Experts of a small language model.
Size: 9 layers, width 224, vocabulary 27312, 40.8M parameters.
Experts: 64 experts in each of 9 layers, 64 SwiGLU neurons an expert, a sigmoid router.
Training: a variant of Adam for the experts, 8359 steps.
Below are experts of layer 4 (counted from 0) of a mixture-of-experts language model. Rows are named router (the router's row for the expert), gate (a neuron's input weights, with its number), up (a neuron's input weights, with its number) and show model dimensions 0-111. Each number is 500 + 25 x the weight over its row's rms, rounded and kept within 0 to 999. Numbers have three digits each.
After each expert's rows: a language model's description of what the expert responds to. This comes from a sample of Wikipedia text that the model never trained on.

# expert 18
router:518460522556473504477492510552522545461536536466483521527531542487477494469477512521522529513467462519487502477500526506477480503471495509490503471508494492527486474490506492489491463478487471510492474482459470505453489458453477549500520540500456485497496529526487500495487512477526534527494502470528485472531469532462504513511510529500
gate0:539512508492500547504502485473434500521461518486485498453565471544536516495536486531515473526537551480496532491529493511514486504509488535498509490494505490496493486470553500505495534523493540520499493492524529488491523502491514444491467524511479505534455489497484490479547466483463496527503527490531510523445489504503440487467481477499
up0:473513523521486525504504509548476505455476504487501459505531490486509506520504464511480508475516439513455548505462474488477460490482485484535527463486512509501493452502471486496509472484524496480488511486481469538418476524531496504501533509489505532525505476510535492464505520519537522533510550474496474512523527472497514503488531551498
gate1:472474489520523526461521509473523527492512498502510508541493563482476472508469538475496506493544469503485536523483489523478506462496472499500455457501512459467499494523517558539478501481524502527500511490504473479468502505499525508480463470477517487525478486477501476507509471494443513486476483534492500507490454489526501507453499518482
up1:501522512460522487456475513547485493492520524440493523487484516483525502510480479479466522500501479535489513452494517475536472503506495496530501499491478473474530429478472528505510530503531493521504518469488441455479498503537510515499474503489465507486492517476498515507518450506460494494463511465492484481530513460482503468468479518483
Verbs and conjunction and. Main-clause function words in prose: and, was, is, were, he, also, has, often after it, which or a comma.

# expert 35
router:490507485515505505461529531496482483513507507531517489509528567458560511465508508505502498520497488496524487528463524504527486509486521497493445487513544518552477490508470503474514491503491456532476531514479458500456481477489539552499485561503487489502524507526459500450477500462494501554489538493528520491510497515485543536529498501461
gate0:474516444494511543522501525477515531486519460523498529491508538519500514497549486510489525528517474483450486506493477523516480475518502464464469500503563521451498510555522483456499500455498493515526512467520499483499483455500490523520472543494529491498530513498548494517486489512525525494501497507464519506543462542519535509553546483532
up0:525540502471524471491519537530537495513470489519501520487527544497526523474506490503446525504484471507485531523532536482480486500490478493496541472585464500478493522493475515481519491522501509467469508507488521494526470516504482513525469513486543506528519452478530516518508454535469513517506487470503481482518499507447485519535542573475
gate1:445554505499495526465542458531501496518517497513501548543478510473479485482525541515482540511474487559520465519514503537474518512544532504509489522589530492523542501520457492419499506468545481506502495497510522472495571499508478534512478501528525527508463469485517506498485508493491492504504523504467463454504495481512532479505469504532
up1:482507514507509522479502486530508527543457540472463532516482491451485533492522449502519543502498508523541491484487518509522480502537546478541511523488562453531494548521484524520546474493467500486456487468493449553512520485534539474489495505534507471531518492512526462502496503514512497495504497529483492484498480516491494495536483511511
List punctuation, parentheses. Opening parentheses, list dashes and numbering at line starts, and quotes, such as (born, (c, (featuring, and - before list entries.

# expert 43
router:536502462520457582510473496507545491476489477462500517525504488470494496463486510477487529500469484572488540468524490486465493520482500480472502470495522503535464494514494508498508449498484461497511506519484446518421509495474492542473491512491436489481536474471488469484442502495516518539478558491509532504488511516503483531505480524498
gate0:515472522499488508508527453442508537511529492544527491464433502476536492463526496480505489481473526511487519495483540518471483512484515498467499489525511484475472520497478533541464515494501528490478488508488483505481468496514478552509494499523479504492497470485469485509502475558520500487521495515554479534506435487532487495500468550494
up0:452493512467505539497491439479481555491534465507497486490446501508557543499500510468523515506493516520498525545509502473508508502550506489489489524533496517478472493508484498524471526493472501523491459509511501482469518491510477562511471524548475494452490478495516463510488504539529530496523534494477475521464426485496507515503461504506
gate1:503535494464514483524490479514451475479520451463523494544489473457508538469540464471517527512512485498478488493533493532495462550473528501495534524491510467504526496490488492516504531554503523542504497478500472518477480516523512469502507469512462474503493458509471462523471469522521515490481523522478532494515483484533493511524418511505
up1:448502477516481477529490491529462511475497468528467502533511461454494473494528554523528466499516477469476495552501477433475478522437491498493502508488535503495536524501551495531526494558483503491486481517496526487468485504510502461514531478483497457457506488508483479514505498506540540514479520512504517511538487513496528531469512480500
Spanish, Italian, Japanese names. Pieces of Spanish, Portuguese, Italian and Japanese names and places, such as Muñ-oz, Agu-ir-re, San, "no", plus national adjectives and ″W coordinates.

# expert 49
router:523492483543506517511488505494518496483511513484474498533534524501479499459498519472493520525463527512530478493516495507504531509504517514498502485524504483536472485519473467479524441518476478518504474523507477480470512475509489517504506537467443495509481489474482468469481493480512564539534489534513505483463456583470505566474494510509
gate0:540556493500507473526501451488506512510474521455492515483494499487466506512527500470478522521509505497492503522513498535475490477548468519528528481524468495484469541534472472457526504519502497498517491513482496491484490488512497518518472516471484500489515515478488505542518501514503478500498539505518532480512526520489474532513476477517
up0:510472493546566503490483519483440522471505513501538503478434473493499482540477507525542476485498461467536517507460522572505574482506490500440503490502545495481486514514506514516529484468514522518513495489531513471508493522502500477522520489475514498483482515524489442508471496520474509467496515510542477506484543488525443504458512471570
gate1:496487533490488499452502535513517519485501492455483507526505552485549466467493507528530467500509493463507487458485516535527494483523482476490492533479499487518459523512505525459456546483526550498507479521448501480481527484495493481489535538500473497487519508529478485483495520518477497519489519508497511515495493482450499462492537511526
up1:524494540486477530497498506498548516552511427458523482476478479503486515498502486504433529488537506519557503507545519504503504486502503471545519468544490540512476484482509471540483507507560500471502455516494477489494485503516491492526456512457477463443502500479448473464471452458493517475480509543484462519497509476482471490521495526491
English personal names. English given names and surname pieces, such as John, James, David, -ley, -son, -ton, Po-ole, Beck-ford.

# expert 54
router:517467491503494521481461539508545469498539490496459515573493521492523523468486522504472509511486493514521511515466533526474515557507503533494459466528511476509465522514464504486458523509467467546492488502473460509496499490481510535461501523447472492515517470497487515469509514494545564511486553518514553491485510492521522463494483518503
gate0:477497513498569497509476486503506499484547486490543510477460501513520492472550525524481519501505527492467508481489451494494523508461460487465492512479521453479547491520434445517485492493474507479488453497479509518469500504500512504460488536529489470495495515492481506490524498507475506518450483476489521455480456515475484505477504486554
up0:461502510510505479495506522512534509513493507474519534491530441514503484471498474506438457541464475462465470515518556498482511513502519472520483505491497488520515465492507504502499508453534448483529506502483490517510556503535495498523463475509504493475497460545453504495531495513515504536505496502450573494498492489563471518505440488515
gate1:502512494481496516497489465448476483489494529538504498480474488517495542491575526526475515483497532494506499530517496483545526471470474482547503478452478535491518512514455480527535511492456468460525475513538534511507481520531475499523523501536508485444521475512472510488498494512551501490509534516477462465472507497468476522484539535494
up1:542544526492504523486478435523524473506499472485488525534542525541515501497491503495505533483469485497490523510472483561489476502500470512488480490449502547494502497518493472477508507495554486527471472510518493514476502494496485502453498521493514499505489517516511481484481473485516512512471482523462507453522514513483481505506514533500
Prepositions. Prepositions linking a noun or verb to a following noun phrase, such as of, in, with, for, by, after member or part.

# expert 4
router:482470485528470527469490512516471498515551515483491531496477509496521509485447504501449484503482506489520487478473556499516506540497507476526465455528526465539495535516476512486495499498493499506465491505514469509464497478503494534482498516470426484515472516530489474456486529520488507554490536490480543491475489530532529553546500515476
gate30:536498523498493456468500531497517476532482521520501492477482503492515518507459497438514439506510493513481521497487524483509504506471513528501494492503535470533472506445513560527479505542533550520458500499499507470507478532487506517520471518465463495486451502557485488482528521514483496525545526449495540493494510494497493508495502484472
up30:554477444481525473471473522446502496504491487495535536499479498524488468525504504492472465505499521522510523520512544477502534551512458493507482531534490515566522443507473499500486461524504519497477494456508508516507515481502466466507492509519511524524491455496498464480480513444465493536513495494492482495522507554489464538471477453460
gate31:473469483536481503565500517468531501537485530454477518481497476509493549510521490476496508488521482506491503549546466473500534510503542518493505500515511502483495494498495513548531495526496516462504508470504483522496546527493495497544470505480494505506439481484548472482491478495484487483491483489489479519494488489466542472516520486484
up31:476511528520552520479482477510489468513484534516454488537525540490507506486487522525493522494540514502513466510495512493480514496501513499505520534486492529458540513483519470520479485513459480517528483504497485515527479468487504495465549501512515476537509505453524560577495484486574526487509540504506524522471500485494504511499532549512
Line-start list/table items. First token of a list item, table cell or sentence start, such as the dash bullet, A, An, In, He, Born:, row numbers.

# expert 29
router:498482504515477535474510503481499498490501497514477532522497519461513515474507486540504523507479500521518471489481496495502484544464514531510459489511554498505479498552469491478482470499505452503497462537435450492479511508517539506438532536493438482495511510495518480477468511502538536507463490550506535468535453546525495530476490491483
gate0:511517490507480506524481509480496530524465458453528466462536548508509523520490457511476485516509530557515486455485457467513460527509493529511511519486477454464487509453519473487524506541486497485472483525490469495491567539499479498488473466534496457493467529490538526484502499489523481488479515497513502464506487497490497503498505505516
up0:453520515506516495517489509512539509487455474489524482464520527508496513515505432517474508492516526520499493483506448460548473501522496521464545535457477471492494502458508447544540496511469512478478472521484499480518590503514484489494489486483487508515486530505499476481511454462496474483482494482495470475492504499469518493502478529510
gate1:497479511524511513533503514478510527508518502486510476539485459435530508518495499476530517515522526476542495488480478477496472568451490480529474498473508518499475472523494499480500490481483517473493487519479471468474507500531493525451539512514475487481494479537504491472525511490559539495524497521540488488481479550523546466454527478511
up1:486550481460472504506503506517484509494510478482496510466513536559466495499500525519496477525489450500466532516494516497462530466549500536487533495535500478501502509485496523523476549505524466511503492494515498516503485496472511485535506495488542515502520490477489519510512522540473502504482526458512534526512529466448465520532459510500
Prepositions, mid-sentence nouns. Prepositions and conjunctions inside running prose, such as as, with, by, per, without, plus nouns like front, tail, and LaTeX backslashes.

# expert 17
router:487522486516496503476506506533512497494496511497463493512525529465533501457482518483522506537507503507515505523477524501484514508503518502448439482544554512558512480561463475488486494456498412532479519519479504500479478513476507523515484552492466452471529463504483513473471487491487556545461512499520512510517505535486514499481481531461
gate0:493477455469544454526504463522528469486453474520476492480494494488524503510569477483525467495496517510481523533481486529513473513475471523503471510494546476486506504501515513479474508519511478495458490463482472490504464499456483501518458497493513469475505454503521434508539479498499482546502517530504517456501551483516484470489496545479
up0:530487490502504493521506498537501548566508517462485486473503499495464491521480469500488533522493553499479495499542502478500477489492521481500493491520506523490500500441505498510544497465483515473515503523458495469526501511562509496509518485545548501496459477495513500536476498509492481463487499512499461512548503518494442497515466490520
gate1:489536502529493490519503514545493510462524480468466483497505492534475496506488504493494478491527502543475508517462476531476508538548535533462476481532486480455527452475484517523483511552509480541507499491590506493492531502489474512480491482494457489489505466502513482519528513501514539551491493524534513486524507458516469497510459533514
up1:494569528528485474489530497508512535480503501521514472492478483483461515530501532492478496490523482518484493527442489531524501517481538499469449510573482500469500496498470498496500529574472462485501534506544498467527469475478480449481495485514487450502510524514464475545510477531511527538498497541498499492496500469495515505537496528503
Table cell starts. First word or capital piece opening a table cell or title, often after a pipe, such as "Good, Love, Too; also line breaks.

# expert 55
router:513478489513498525481517526489474481506511529505505494512529524440486482494518494532491490503487508524531471516438542516498461523493487485480454479519557516515505516523472515475518484490501444526486502523469460520502486476506511521453514530505496510502489508494458510471466527507541528552486514514480538538486501539530536569536492509505
gate0:486511488522441504552510504506505553528489483519507544481503514521498475538465505547525521523466473498487477500511459488504520486537506516497503459451472527519517468502546487484489508519456509496471514482528487507495544479459489484517506489500531480510497520479508485500507540486531490511517477486474545494505510474462533506484501493502
up0:504451520522486506506545485492493491492498528508494539469510499508496498498474507504504492525491467451432515520520545523533511504526535440493512510500516463482508493507499573473537513482538526502486513497482498514483496490525477514509469530475487487531495463467510480485535475519507498485494534505508516443502487480531519499525505502513
gate1:497535518524520502461524476459476481479504499520484476482512542449551475491482531520534542533480508521510504500494499559524523497487519532521513480451526528457522489504521506466511558490508504525505465525449437535522522526472518539461490510525478483483495538519472503459500520505532512498464522508510478506547515548489541524495484531500
up1:540520502532528506476529492451480494511481495548521467461554489430513467514520513522496538521505493498506481474472520542554487496517531532495510471436514485487529490492525507460517519476516480532468517494497472517529537540492535529462465465506524436500525514513493481450485499503505499463500540493508475492546522537505534506513503520534
Wiki headings and markup. Section-heading equals signs, "See also" headings, coordinate ″N marks, and biography openers like "(born" and "Born:".

# expert 50
router:502488466518462537473454522510531485518575503482463543532503519485507537472483524472485510495472479534521511509501552492490477514483485479465439469516519493516462505513483521474499510505474484501519467501486463520490503470467515502462482526493469495508500499464476497470482506547503554533487511487490571490480514555525502479489473521470
gate0:508525477502532480537515498531480470486487477499511533514511505505519516517468469468451510464470474505497532528515519480457478476501532470459463449514519453503446515535462521463527474553470529493503543504492503527502478470480519477530468496441510476497486477511526506475511527569506556497508502476517500467521489481493506491519544454470
up0:491478492518544523458506473504551525495518499506551473512490532539484525460544515489476495500501532483507473500492493475539505517499438523530481509496476514500511469493515509515502504475502501491462465550492456455465474499480508520519479450550483510497481527517450476522466499490456465520482467515451525484525493540505458510517470510495
gate1:493556489476522498514496494522496507533495558496435510527499515511548543488518500504475511497481477495522494488465488436473517525504514514486477504505463445490489506508491491512492511445480498509552484508521486518482467433488524503490494545554457489467514508520496491459519509558459526523522525516533515504482498540458551505476501506509
up1:472496506464476519534503503481518519488525485547498469504506497436518459484518495459545533491523497506494462493527497523486487505459473509475524525493526509484557497490512535516503494487536482487475506529469541541507543534498473507518550544486496497479466531457512513524506459519519493505476471479499543498474467484464515498512480510476
Prepositions after verbs. Prepositions and infinitive to after verbs or nouns, e.g. in 2016, began to publish, from 1975 to, resting on.

# expert 56
router:535490488514509502491488511500509540486508507484504522532520503510492477488493492465496509509474465497546499536468523490514540537485476535492498486533501494549445473522474489480500452538481467506471496510506489495492518504487518515510507511480458472492472504522479471499484497485515538572490530487503504475474496554479499561466487491470
gate0:500536541505517485513502514455521509472463495488469530493498517536444460463489512487472497515486497479527497498546468479518517563474502495508496474529451486546467527504457491485518479519481480501482474457467486508493485500479514487494522519503482480503464519487470482515504509461547578552534488471505479494491482524448494515490504507455
up0:485491482514440513508532484528518480472514483503478461515505522488553533527522501548527509489495484504485486469497454496470477465509514524479498547462545528493530495486512496505510524474491498501487470532525504493472506523491496477507489495499503506505554499473499522477442488525444461484451503545496514462504499504537458478518488478592
gate1:464482455451521479489487450509494507476527487523466524500500465502511484492486455486526497482488457483539484451507501498513487505490460456484473513480462501514467517484475490520462519504472513503495525476538510522513492522475510501466485537519554511512483495508480464499514510513475507488476506493524531496486520531508526485483452520467
up1:527498527530496522458512528493477480493517500513509491517518512508497487496526512500464497505505505508469536571499560516484521501530505514519512486482520482494511520510533542535484493520478472514497469514494511485490508475552515474466492462487523504492484507493519531550475529505500500509493465490434471497515475524477475506481510474503
Personal names. Common English first names and pieces of surnames or place names, e.g. Michael, William, Strø-m-men, Will-ow.

# expert 0
router:534492469504500510479490500497520499490542515521483494490534527475506523480485549473476483498461489515482471529441573509447548517514514516503478494504490514517495470507507516497508481504484477546475505469490496488486513480496500524484451475490460496511469483530475481503504515506490580522489523545497511489518492539507468538466450505524
gate0:564498530474518499503487524526478523547562514476510478519502514554497506482465499521464492530488527538507466474448547555473520509527467527492510495498513468501482510449493497544514497474534552519484520507480510526464488511507545510509491536484489472474515467511481495491556492520487527487463511511538496486497499509513511499520516495521
up0:505490488533535479547499459460532476511479463529508511488503512488522435514492485535514506457475490507489481504514458460496467482516481499429508468492495542503512505513524521477485534507481469498536501520537521484522516506480479505525520469467522542517504526489508536510514528526497475494512454490478495502503560475512507441461520517534
gate1:514536484542484507471472471556498458493509481511528474495520498483494485514498509524501460493525524493447460512470507516528529489507518466520507536464470492436539509478477542511523529469513499516505538488501509487524516456508502468533503492504442470506476535486509507525502468517446540473474495460484464542521508513522493474524492477490
up1:479485513506484501420504500506472464486474510525503509487530538475505540484484526497498497491509498434498506484459495506541515527505555473513505532512492526494489489484514527530557508450495504499489515479522553511485484518536474469544542463494501459513486464541476468500506483498491532514519494475510490511456479506514486530516533518493
English personal names. Common Western first names and name starts in credits, lists and political biographies, such as John, William, Henry; also word-starts after L.

# expert 62
router:489492505503489504492484519509492523481521481513456518522507524458484491446511538527490523516459511547498503498486524529470521562483503522468482502502518481517488503533479480522522446525479489509464496522463508491470495488461507519465481521502480488475493518498459460471474494473527514525473506513521542493481501544519495550475484503484
gate0:532529453490459473520477496499527497495505535494536524506479468480529520519484536491509480517467472522505498450479528500484499483504527526529451522514488501506493474516481477464515527544499500495516512525482503500536484510493494495496501509491479523533481517511524480488559508523465542501506519545516550457501512481517515464508481473502
up0:464478449485470433496508498515470522481483549510552523479430493508486503514464505527469421493512488464514548485473500493490515440502525539504490550484483493505503511511500463516514518496506505502476522499518542501527436506505492487526521535524490520500489519501558496512525478517517496528474510573460519541506502528461497525509515497511
gate1:519505480471505493487545494483526466524486487480503497497455507440539468487516519464501461479513483505553458491489469512487500486481497478458485528534480454539527511523465507514493527507495527483496467508467513505479446501429483517491511512472486507516492505511502483498498488520453511541529503477542476526526419550489496495479459521467
up1:486508526496530554503457510501522513459545510495518476520496469510512461517482475516496496503489507479462504506513559483465495502551477511503487509497520537472517516489500521489492461508540505503517503473545479529512528463495488476485473457494518457506477497537515553502503473486491470491438487513478539484521516442508506474504499463503
Place and title words. Capitalized words starting place names, titles and book data, e.g. New, South, High, Rock, Bay, Pemb-roke.

# expert 3
router:477472461501491509455457516521529451494536496500514518507519514498506526485480497486461534502482512492518479496470527541436465488477504498511480477489522479506496522487487559474496504497509452533511499485520478528483487489499504523489494519471484488487504471490483478488484498513564542528503519513502535474528519510574512498519459523498
gate0:511462487465470473447460490490496519547467507515503503504480486513558509480459503528471503521505497498553513498506496534459464490532447487496517484489494507540509501477515547475463509498536516495517507493478491531512462522519544506506529528530465482498507465462481466555521521537503536471465504484506489494505508499513491512530485500480
up0:496448547485490490532517503480475513480520522495489511511492490500503470501460525528481540513520534562519492502462495568522512477487459506517497473541476509472508508501525507532530514520501464486481448499459506520524493510522497539487481471477493447524488503474474505501514489491487491512432506510512516480476511485537535505506517491501
gate1:485513547504502545512507476543471512516543470513527470487530498466520509482478483486512487521525549520519491503525504539529493471520504545540473447516529485448488480506542500515453516563511551492508514486504496524523506512495501487482503505515509522535532520492486516487547514512551500512487461488487513514518472517508524498515487489500
up1:438523483467520544457524480536541482461520467501495526484484528475491497476488474494515504555533490546500574500514507548499501478512520460514487501547524435490495536516509534496513487534527472504493490505497467536515512509498466524473470500491515484499511490509489478488505507520523472538489483513560544493488518527501528525494512530506
Preposition in, months. The preposition in or In, plus month names after in or on, and some mid-word pieces such as in(n)ovation, ab(n)ormalities, am(ino).

# expert 36
router:505505469518458477491483529506538481521479478501488525539527545473509503461512519499524511506457476508520505475494535497511528513473517539507465459521474514507463498531480512487490496500536495538494485492502477513460485464467492537459514520495480484484487522502503474506466516492482551558494503473526533485518509542497509522513510499507
gate0:519514520507496512535527522458493484486491518508523455510479507506447470483509501520460537462526543550497511468534497505503446514506489488497538490483471534505514491509535500515520501510457485500465470476483506539499535520524477431498516492481526474505541462498529500514473515476567535469511502494475507480539516488502506546518525463474
up0:525469475501489527481495455504494494457542533538510454506463469508480494495478496485515491522480462456492489501478523523489498503509473518479498535541492489518513520489483497475495475499479534490554484537523518522459449503509520499522526486470524523509504483490498563492510457508517481441466509548527486554500483492492510426469492536545
gate1:481495485447527474486504486482562493535462482491502563497477534525487515520474505497514465483514520520470472476480567456511520473529493500536470472498459520525528513491518536540505466491482511493458490466476502494514493465457517499493487470497503495513475469526499474524549534531466499547508506487524491552503523524491511533478485478492
up1:506485493488501482525498471552483512512512525501505474490534493536536479517509472532508530511540505472479513530469475486504533505506518474540482509487517541469532497509501477511487525488511513516514495463528501469538492525499480475492518469517489462453515515486483496529501466525517478479537500516460477455451493453463527490522523568530
Sentence and line ends. Line breaks and sentence-final periods, closing quotes and parentheses at the end of sentences or list items, such as s., )., ".

# expert 2
router:505543500533460566452484508502498490499494535517499513529521512472489509467531511491525489552495481528543510489483551555494484506497503541466455453508538498518440473515482531449516486504509501520496466524504473519475525482512530554518494515468485491491497495527490523487478497527532531544483487530484542497504511533485515485527482518502
gate0:534460485505516525529519507463511523539504456491547557500484458531490492548483489516517483523485497507536494491510458517440477512477533484500463493495515530528515472489504532481508498531501523509501465468485517516499491496480517528495520562502524508494505473480557483490515522495507537505465506548512521492502484546486486514497486530481
up0:513505491499535498450507514478534474488490496546525517566482511508489523516498473489537473515505501484500544496532482504500531539475528514500467485481500497504541487532482545484530488511504495506509484511502524520501458509519505520522536543509527515501513444488508472467482447491484505483531526523489490509479498540468509500454536538526
gate1:509507447492488491508496550526499532466466501485537480489506519505456521505514479487487517524505501525483512526536484474505489520488490512472498536527505497510484461503499464501485547497466429468510513480497489486513501511491523470475503517468506527500492476483489489464482502504542507509482453450561510501553492476449482514481542569505
up1:534461485496485429513486563498500540479521494487510503516516523506507514478528513480504495499472509489484508504522499508507516529529495482486496506458467485484483499462466491504512535516479480487448473500526506506530483484528503471506534494489494521492519489548509519513470510531494500509531476487526463526531493504462516478480498487516
Line breaks in lists. Line breaks ending list items, table rows, headings and paragraphs, plus Website: fields in infoboxes, e.g. before "| Candidate |".

# expert 13
router:550486485480496505469443537473518477507509529466486528502519527505510502499492495482502494519447470551491491530504538499493536551452515496482488490513530464516502495523477520533485446509535485545478489529489513546440479500479490543490488526481468485487510498540501473513477504517472546506483491497509557517517515523499493517494476539485
gate0:533531512492472465528516501516470487488524539461485474468520492509523505523473476484484483503514474524498502489530513509492485459529501499562537469525466485511546493511481477496441482559485481494507499447500452483490504504481502464522504536447481541513548476494519537503528482525527529580486508478502494505503504520467490498487532514491
up0:465490486542517526523498506458503540534532469503527507484514478543456492466515538491525521472461497491489504440486534525499512524498508504462468498491536514556462530473502491513532518502482481515525536495502523470483515498504474482494517457478497478493480499481510494480457534493523520481506528510484541502520544522522474520499463487519
gate1:519480531469498500453489511504486479464486512486494504522519520513492515525521459512504504521487484535524505489489489508543531519470507482527527497498508490528463495523488506510466526489488547494495502492468509474525463497537469507506507511520537517499471512479525535462489477505512442499523512456493504482537546496495496495565509442478
up1:496522483479507525529500468506469529481512520543511514479498504456518498533548556515482498537489462479509483498460485492494488449508491496526515529488454515447550491497493474477503478475484555499476463569451538467511481478509543514515522503477479513484513492478483470492509524482488520490496484486460471543487462526465523513479494514539
Word-initial fragments. First pieces of words split by the tokenizer after articles or pipes, such as prim(etime), ad(mit), reg(ulated), plus blank table cells.

# expert 24
router:504507503550438548509499508475482507474512499512487512519530491455536506476494532505517527490437496512500503505484526478473488552495485494522493468493504493511463486482504534499508499493467480527529471523487454480433537460494546533499488527442502517483516510498488466471501533528548551525481522522522534499490490531532500573481509480519
gate0:519474525522475538535473514521491508468491501550484491536536503521516520525503516547502465479469478503486529481516485451475521463494460502508497460479463479538473475509505488436524477533503525503535529520511511474504493509502542474508501493510531514529488493516505515551501491536521473526487506471461494540484535483518498518466577495495
up0:486522501521503439521527551536531471519507513501485464461505433496534506493500504444485491473483535492527485487513540481490487483482489537476515543511488523559493499484521502524546461510479465470475513488522499514522516527509446472497523494529462525504492506484446466489502500493503496524448485499481508503475459522484469488547503484490
gate1:495495506499498560498527475478488495514487496536495484500531488461550531513504458517489497488480534532521494570499521497524484501500487535522461498475554488456485498481529464496474519490488514451491518548496504504469535514494471519502503531519484463512463478452480477484499478509536514494479483525520524472495494509530487482488524490477
up1:496503482480477480501502521521532449472529500471496517524512496528460499494482511486507464548515482495498533505534508466501518495522543478465554544536501474552483466512467531522547464460504501491484504463522495469528496462481519459525475479484534531486520458549509475523526533473447508508531510510531471524527499495491469541492465514482
Adjectives before nouns. Adjectives and nationality words after the, a or an, such as new, National, American, British, local, public, other; also the -ic and -ian endings.

# expert 32
router:490512492547479557496499541514516538469512509444512493529490502468498500490452473520477496495490454508551529525499511507463506525476496493498516468507524468508497476523510497503520497495536485534467469530500498547456498494446516525471507545443511494476501488497514509489481519490515601557466498492513504473502488532479532551517486499474
gate0:471523447469468537492494524516540457460492495459481481452510492489497480499499481460510483489455539502494483455520509497525540505507480503512486497513470452532454467507484525503495499514492520474477501521470501513502517487490496506497490494536462529468486481482466492459443464522477493520519521494522482504505493519485520498471444546552
up0:475531533522514476541506469494463524533480534513530488529455497491538498522473482522509489476488475546515502464496452517486498504533491503525481506528512521453533522486505481507506437496483483511515481498494501527501496482518487453519482490517526503482461531447529484555481475513510494503526552496522491506539495500488526522539532483516
gate1:500515482449497451470545507476509514475547495465455553506475518496501453514518439479506503498490463518504524450509504563521505540533532522498486488537537549509479503509447460492507479509540522463469472467481479508503508489507475508518487494469511483506496492493515475507503458436476503530527534506500473491453493523491488501507499534459
up1:495497483537497535468476506520492467521495502491512473483508480534497511501495541538485515536505541527522495479485492511478475509495472478473527478485488480523519491474515506517482526498510502483539504549514480510462508513556516492470550479490524560468482488460488514500478503544531496483514496535486506521487469430461502476488553500555
Copulas and Slavic pieces. The verbs was, is, became, been after a subject, plus pieces of Slavic surnames, e.g. Now-ak, Agnies-z-ka.

# expert 52
router:505487479504462553489480554523494527476484497490469492538518531513520492461490509509499510532461507515554513476511526477514479542461515501515498490462499507535473465501515491530503476461464465532541479496486497502473523478510498498491507518462481485501523506498469481469489502530510564533526529532498546501481499527535486552529470491490
gate0:486499498552472490526502510522485511501517521476533522537473484502507526481511530538519503553497497484490524467474476523529514496562532457501501474525466535537461490470498480490540523449517533511505500486486493491503519484477545500509481488447493505466501492484529531491465499507534510515482513523495438466532452540532523507506489517530
up0:491505529462485517495549516580458483498487485488482479511523458492500522509515539506518511519537498510510531500445515527504523470497569483496476509483480514506491484486554525539519532486564486516508560480489494492535528493484481495474489462509530490526526500461477503507498492534533501501475456513478465474534504517529517472481448498508
gate1:463508533498483458478498527477509529500543497492505468531478536497536492473505509487497528502526481523485499444519497472492484494485459556532466534514485495484515472489495532544499512526494536503505481463551494505512475485521511497463489496524499516463499519505518526533535497542485520562509504558457540486487533454531509535528493497494
up1:473506527470460528532524509528499486491504490511507512473523480515483462490556486478507474522469488506526463473513482440475491546447496454501511539507487484509522488442493514498497535497510488526488478510515502468487483480506504479532499540528498484522522522496462519515534467491519515468514500483539490479507533487538541538518463450520
Asian names, nationality adjectives. Pieces of Chinese, Vietnamese, Thai and Japanese names and Thai-script bytes, plus adjectives like South, British, French, World, New.

# expert 41
router:507486514495488539482470518513567525504486526479478508538507529487519495481457519510550541512471523535499496468469544487478498528470519525485487493513491510500488527538494503508474507489536500538472451509472488521457464455457491527444490525493435479491511508513517503501521514488475538505499508515532538495521484516511513538469476526474
gate0:492495520483503567495491455464536507501462511522464466453517519494472499451525496504554523504462556472514456475515544503480501503512475551515513486470529551505496517472479495492513542501476528518446490537543470522521504558490477523522521520488512516524462541510487448483460510524501507499536484467486487501483463505542516501474478475507
up0:486447513504466456497523520503533466464541524514454479501520513506473503491483505492470433501505503541493519478490514496524543511446491474490514517517440509467485526471449533529504485522485487505485483478475483531486508449493525527482490540492532482477490501487523487460515505476462469518483475487515497482492538461473472503491512494506
gate1:477524529474530512499448513521497485492487496493480516503525485459496530497480567514515481463516506517502530472505476458479510469464508507490459494482462456522530489477502500519483477476516537486507531501526492526457457509540536495478544535526494532511517477467499492527524516484453521513481518534504489543495552492474513547513495479487
up1:459510502476519503485477508514467517509518498489488502513523517472473513500467530492507498519538494556500488466509489463464498506505503530529464538543473494526518497488503475509477478462505495484508481500509471476440494491497517505498471529481487521507537464476507477564504508445439494500516529499505482497515514497468460523499482532455
Film credit prepositions. Prepositions and verbs in film, music and biography prose, such as role as, written by, screened at, and stars.

# expert 10
router:496459495508492507457499517468518525459521481481492544533477563523487466468472505491493500526481511474526487533467532514506498501490508510474457464527517473525494509499492550502470454481474509510503484497538458478446486505434505508479484525499491502474481479503506464497511535496516535533467509528531533509520468534504489515490513503505
gate4:507500465504513476488473498525494483535542511476454485499528489494507528491450477481490499518487487510532493464493477534515500512480476495517475517492541532502481482449439524544439480517529469494501513499528508488512476484513476507478481464513496493533512479517523524525507490468498513524493504514476507500473552480544463551482508490466
up4:483502507510502487467522505486532513475549514500513497518474468535478494533533534477542541487492513466512510480538511538498482477446472500488516525465496540498452539484470526509487513532519511521477520464507481465503516501512483501494512489544530481497499487501476458496515494473513488516478462519495486493499493526568461494475471510520
gate5:508521493469502508492501507495483551487531503495487539485516476482522483523514546540475507500487455483514494533507546463431480503499472461505505482508473491458491498520493524492498496492491528501496530479486509515523477459494496512524506491514516471533502494509457519526525486474500510561502488501515445519491463541468467500520472505496
up5:475530461517506497523474510547486463519510501528483481536542460481519471534488487528467551513467498471506480538504552527507517477525489472518488490422502471486524537516519459443501446469512454497490511523553496485467482474471501485503481518471508475483507473518534522498471485467511499549453515516485475493468531483500481514457491512471
Byline words, word-initial pieces. Words like by, By, married, member, Succeeded, and bullet dashes or line-start cells in credit lists; also pieces following H.